{"n_layer": 13, "d_model": 384, "n_experts": 16, "experts_per_token": 2, "d_expert": 128, "d_shared_expert": 0, "activation": "swiglu", "moe_layers": [0, 1, 2, 3, 4, 5, 6, 7, 8, 9, 10, 11, 12], "router_score": "softmax", "normalize_top_k": true, "routed_scale": 1.0, "balance_loss": 0.00271, "balance_bias": false, "init_std_router": 0.0108, "lr_router": 0.000358, "vocab_size": 49374, "norm": "rmsnorm", "norm_eps": 1e-05, "tie_embeddings": false, "optimizer": "muon_variant", "lr": 0.0101, "beta1": 0.95, "grad_clip": 1.0, "batch_tokens": [32768, 65536, 131072], "seq_len": 256, "train_tokens": 368200000, "steps": 4996, "dataset": "wikipedia_en"}
Below are experts of layer 10 (counted from 0) of a mixture-of-experts language model. Rows are named gate (a neuron's input weights, with its number), up (a neuron's input weights, with its number), down (a neuron's output weights, with its number) and show model dimensions 0-127. Each number is 50 + 12 x the weight over its row's rms, rounded and kept within 0 to 99.
Before each expert's rows: "raises" lists some tokens whose logits its average output raises strongly, later layers aside; "mostly gets" lists some tokens that are sent to it at least half of the time. This comes from a sample of Wikipedia text that the model never trained on.

# expert 15
raises: "7", "5", "8", "0", "6", " In "
mostly gets: " JP", " | USA", " | — | —", " No.", "----", " ·"
gate0:62 54 49 48 50 64 48 46 53 53 54 51 40 46 54 54 60 23 74 41 50 77 32 55 74 49 70 55 53 42 53 44 64 60 65 50 55 54 74 57 52 58 65 64 37 30 26 62 70 52 61 71 42 56 62 34 46 21 60 45 79 50 43 56 43 35 40 54 65 57 12 24 54 57 18 60 39 67 56 61 45 35 53 59 49 65 51 36 51 57 58 29 47 67 28 48 48 55 58 76 61 48 55 32 63 57 65 56 53 50 60 40 62 66 70 49 73 51 38 49 52 58 62 67 33 30 56 40
up0:59 50 46 50 53 52 57 77 60 41 34 47 46 54 52 24 56 48 49 64 39 49 53 41 53 23 52 38 62 53 51 70 63 45 61 38 65 63 53 59 54 48 53 62 82 48 36 55 35 59 61 60 59 37 45 45 36 28 49 44 62 46 76 25 33 44 51 46 47 28 50 49 42 21 48 57 49 73 43 63 50 48 35 47 58 34 50 55 52 52 69 52 36 27 39 42 68 39 34 38 86 46 58 48 56 59 46 53 56 54 56 30 31 59 60 42 58 50 75 44 56 45 36 57 51 61 37 44
down0:67 46 66 44 64 75 52 51 46 49 47 40 56 44 41 32 46 36 36 46 61 59 53 40 51 51 59 49 46 45 57 63 36 39 38 49 54 54 40 61 37 46 47 54 45 50 58 35 38 33 46 45 67 57 51 28 45 70 59 63 40 48 47 40 52 50 47 55 65 49 61 55 61 54 66 51 51 40 43 60 41 61 33 61 51 52 49 44 56 59 51 55 69 54 65 36 71 55 40 43 25 42 56 45 14 35 57 73 46 59 63 44 45 57 35 82 39 32 35 40 46 25 66 54 43 65 57 38

# expert 14
raises: ",", " and", " of the", ".", " of", " in"
mostly gets: " project", " head", " pass", " part", " award", " room"
gate0:24 63 57 45 64 69 58 54 42 60 45 64 33 30 40 46 38 35 56 65 56 55 58 61 52 30 32 22 54 32 39 55 78 53 39 64 51 53 54 68 63 42 45 49 53 53 47 40 53 63 38 55 47 47 33 52 49 31 21 39 44 57 56 55 46 54 54 46 51 60 55 40 32 62 42 65 72 67 33 44 58 56 52 61 34 65 60 57 65 59 49 70 63 36 29 32 72 37 41 55 53 63 61 53 52 33 64 46 50 37 44 64 30 39 65 35 44 62 33 40 38 54 36 40 51 36 59 63
up0:69 45 37 26 56 60 33 57 51 53 70 49 25 75 61 71 49 49 72 44 38 30 57 35 48 45 57 60 45 23 51 58 50 65 37 59 63 43 38 49 47 59 59 47 59 63 49 50 65 45 47 63 29 67 49 45 50 60 61 55 32 50 52 44 48 56 30 46 30 45 38 59 44 41 66 39 30 56 45 49 66 43 42 56 53 54 40 44 52 42 53 74 41 35 46 35 66 46 53 27 62 38 43 68 72 58 51 40 33 47 47 56 42 50 51 54 38 49 49 40 64 49 50 52 42 41 46 58
down0:58 53 56 29 44 48 48 58 52 45 51 43 47 52 59 67 39 56 73 56 53 60 48 43 55 79 71 56 45 31 46 57 33 61 43 40 47 50 50 30 10 32 31 45 45 23 47 40 51 67 73 45 60 55 36 55 46 85 53 43 38 52 51 59 42 58 54 45 47 25 46 52 50 46 49 69 31 60 33 48 53 52 72 66 62 67 40 42 42 48 41 48 69 41 37 37 37 52 37 53 54 27 41 51 55 58 43 62 58 30 37 41 25 57 75 35 43 58 37 64 63 63 58 68 49 50 52 59

# expert 5
raises: "\n", "\n\n", " This"
mostly gets: " |", " |  |", "==", "===", ").", " |  |  |"
gate0:52 63 59 77 41 59 58 51 75 23 52 77 34 51 51 49 54 44 54 39 41 39 75 53 68 61 68 33 41 53 46 66 35 59 43 40 69 56 39 69 53 58 45 47 49 60 39 61 36 48 67 42 55 66 53 61 47 39 55 33 58 43 71 26 41 51 59 55 58 63 56 39 40 72 63 47 68 64 40 74 55 38 47 73 55 48 31 56 41 62 60 46 62 81 50 56 46 67 47 71 36 39 60 47 76 51 39 54 50 53 41 74 44 52 30 58 41 54 54 46 34 58 58 52 47 58 50 55
up0:69 57 43 50 42 54 42 67 39 35 42 51 46 52 67 49 69 59 42 53 40 41 60 51 55 62 48 63 41 49 56 38 50 58 44 32 33 42 35 38 53 54 52 64 52 44 44 52 46 42 36 66 53 55 52 56 49 48 45 57 70 54 30 50 66 65 65 41 50 44 58 47 53 45 52 27 62 63 76 66 60 33 56 63 61 49 29 45 49 57 31 42 54 56 39 51 52 57 61 46 59 30 47 76 35 41 49 57 48 37 49 59 48 58 73 64 63 59 52 43 71 50 44 49 46 60 36 67
down0:64 68 53 42 58 32 59 42 50 42 51 56 67 35 53 42 29 48 43 54 55 28 59 64 34 50 50 41 68 67 53 54 60 58 45 44 48 54 64 52 47 42 36 52 37 50 43 19 59 54 58 26 48 50 31 38 57 39 34 40 56 56 38 47 27 49 55 45 41 42 65 48 34 56 70 63 67 58 47 52 69 61 70 49 70 57 61 55 53 58 59 67 33 84 44 57 46 47 40 29 36 51 62 63 78 49 54 46 41 52 47 63 36 57 46 44 40 23 41 57 66 43 58 61 38 55 30 29

# expert 8
raises: "1", "3", "5", "2", "4", "20"
mostly gets: " | ", ", ", " in ", ") | ", " (", "; "
gate0:43 53 59 61 61 13 65 70 38 43 77 37 73 46 55 64 70 19 65 47 58 61 59 32 44 46 73 51 53 45 54 52 64 56 53 63 22 39 63 43 35 45 56 55 42 27 43 54 45 48 69 42 35 55 58 74 59 66 57 55 50 67 59 52 40 51 62 64 56 69 54 52 47 58 64 39 64 54 28 61 39 31 47 32 44 77 47 51 45 58 46 52 54 59 54 39 44 54 57 47 63 26 40 61 58 38 41 50 52 42 66 51 63 35 55 69 44 57 63 33 37 49 55 34 50 59 62 37
up0:53 49 35 57 32 63 39 53 44 42 47 63 46 39 54 49 30 55 28 42 34 54 49 62 54 51 55 52 43 60 48 51 30 56 65 33 45 62 45 42 56 39 46 58 62 65 40 55 51 60 52 59 43 37 53 50 64 31 54 63 56 81 38 71 38 70 30 58 22 61 55 52 61 41 39 45 38 61 75 28 52 45 50 67 33 63 62 51 55 43 63 53 65 53 74 60 48 44 51 52 61 44 64 49 64 57 42 33 55 37 66 65 48 37 41 58 62 32 58 33 79 58 45 47 73 29 61 43
down0:56 46 56 61 35 60 42 49 34 69 35 68 56 51 63 63 55 37 47 64 57 47 68 80 66 50 39 50 46 66 68 64 44 73 34 46 47 42 81 44 45 45 55 80 53 43 45 56 45 56 72 60 66 39 56 48 36 52 25 52 55 50 58 73 40 39 33 67 53 42 59 55 28 31 46 44 75 37 55 64 35 61 55 58 59 44 40 50 74 71 57 47 59 44 56 37 32 19 48 51 57 50 53 60 42 50 46 56 57 61 42 55 37 27 29 52 54 51 26 48 48 69 47 65 33 36 77 37

# expert 12
raises: "==See also==", "- List of", "== See also ==", "- St", "==Biography==", "==P"
mostly gets: "\n\n", "\n", "- P", "- G", " \"R", " \"C"
gate0:44 60 44 45 56 19 47 63 51 53 46 15 56 49 47 54 53 45 38 65 54 54 50 56 38 39 63 30 64 69 34 49 53 36 49 52 55 58 44 47 51 49 75 44 59 51 54 58 35 21 53 52 52 71 64 37 65 67 58 54 34 59 48 53 45 40 84 50 47 49 67 51 55 49 65 39 46 53 58 53 43 34 51 61 61 52 51 37 51 68 72 54 66 66 53 41 45 37 44 35 66 38 50 48 28 47 58 39 60 49 52 52 68 44 59 53 68 49 49 44 36 58 47 61 76 59 47 71
up0:61 39 58 51 82 46 56 54 50 40 61 68 32 51 48 27 59 42 69 73 66 49 49 61 62 33 57 53 44 47 55 68 54 60 40 49 51 54 59 41 38 58 39 52 64 50 45 51 47 49 46 49 62 59 41 50 49 47 56 52 41 37 45 46 61 61 34 58 64 31 42 60 46 44 39 37 62 44 65 60 48 64 56 52 46 30 50 37 68 56 59 50 63 46 57 74 40 37 24 33 41 42 37 43 33 55 50 50 50 45 53 61 35 46 49 43 27 36 62 55 63 65 50 67 46 41 57 40
down0:36 44 82 72 54 37 52 40 49 43 56 52 46 39 41 44 43 57 45 70 48 38 34 53 27 54 75 62 51 68 54 32 21 55 56 43 67 40 28 57 43 39 63 58 54 50 58 57 36 43 56 60 50 47 41 45 54 22 56 33 39 52 59 61 60 27 52 51 57 54 54 63 44 74 52 41 63 49 43 64 34 63 51 50 21 33 44 61 42 45 54 48 51 50 44 47 45 61 65 43 46 40 47 41 54 54 57 38 34 45 72 41 28 44 56 24 61 43 34 77 49 30 69 41 37 52 52 71

# expert 2
raises: "ob", "b", "und"
mostly gets: "ah", "ai", "uk", "ā", "ō", "ha"
gate0:31 37 45 49 53 53 67 42 42 37 46 31 41 41 47 53 48 29 58 38 39 42 48 72 45 42 29 51 70 59 50 58 63 64 59 46 58 50 48 45 48 38 47 61 54 33 48 51 49 69 67 52 42 30 71 63 58 54 58 60 57 56 34 46 42 62 74 60 45 65 50 63 53 45 64 50 45 45 52 28 38 48 52 44 37 40 58 28 57 40 54 45 55 57 49 82 49 58 34 49 53 49 47 52 53 45 22 44 33 70 38 51 56 64 52 15 55 47 44 43 63 43 80 60 45 19 50 52
up0:27 68 49 72 48 37 53 46 74 41 54 62 58 65 47 49 34 62 34 65 35 58 47 28 56 49 56 44 53 29 79 56 40 78 61 28 54 36 61 53 47 68 48 47 70 40 43 42 59 67 34 37 57 49 38 29 30 46 38 39 63 45 49 48 34 38 66 53 60 55 61 49 51 52 19 54 56 56 49 68 37 78 33 55 30 42 60 45 61 50 42 58 45 32 47 70 72 61 51 52 46 67 40 52 50 48 45 69 37 57 36 56 52 45 47 56 49 60 46 57 65 52 88 24 63 31 57 25
down0:53 47 49 59 37 45 64 44 54 40 57 34 66 65 23 57 56 55 59 53 39 43 48 72 62 45 53 65 72 63 54 52 53 75 40 68 43 59 66 54 38 54 40 63 41 58 39 50 45 40 48 34 58 56 51 37 74 54 78 41 49 37 48 61 67 66 46 38 56 57 46 63 55 50 50 50 58 23 64 55 58 65 63 40 57 39 36 60 44 55 22 52 30 49 66 47 49 60 41 36 54 68 48 58 53 52 33 46 52 46 51 69 54 37 74 34 46 34 56 50 51 36 52 64 64 23 39 53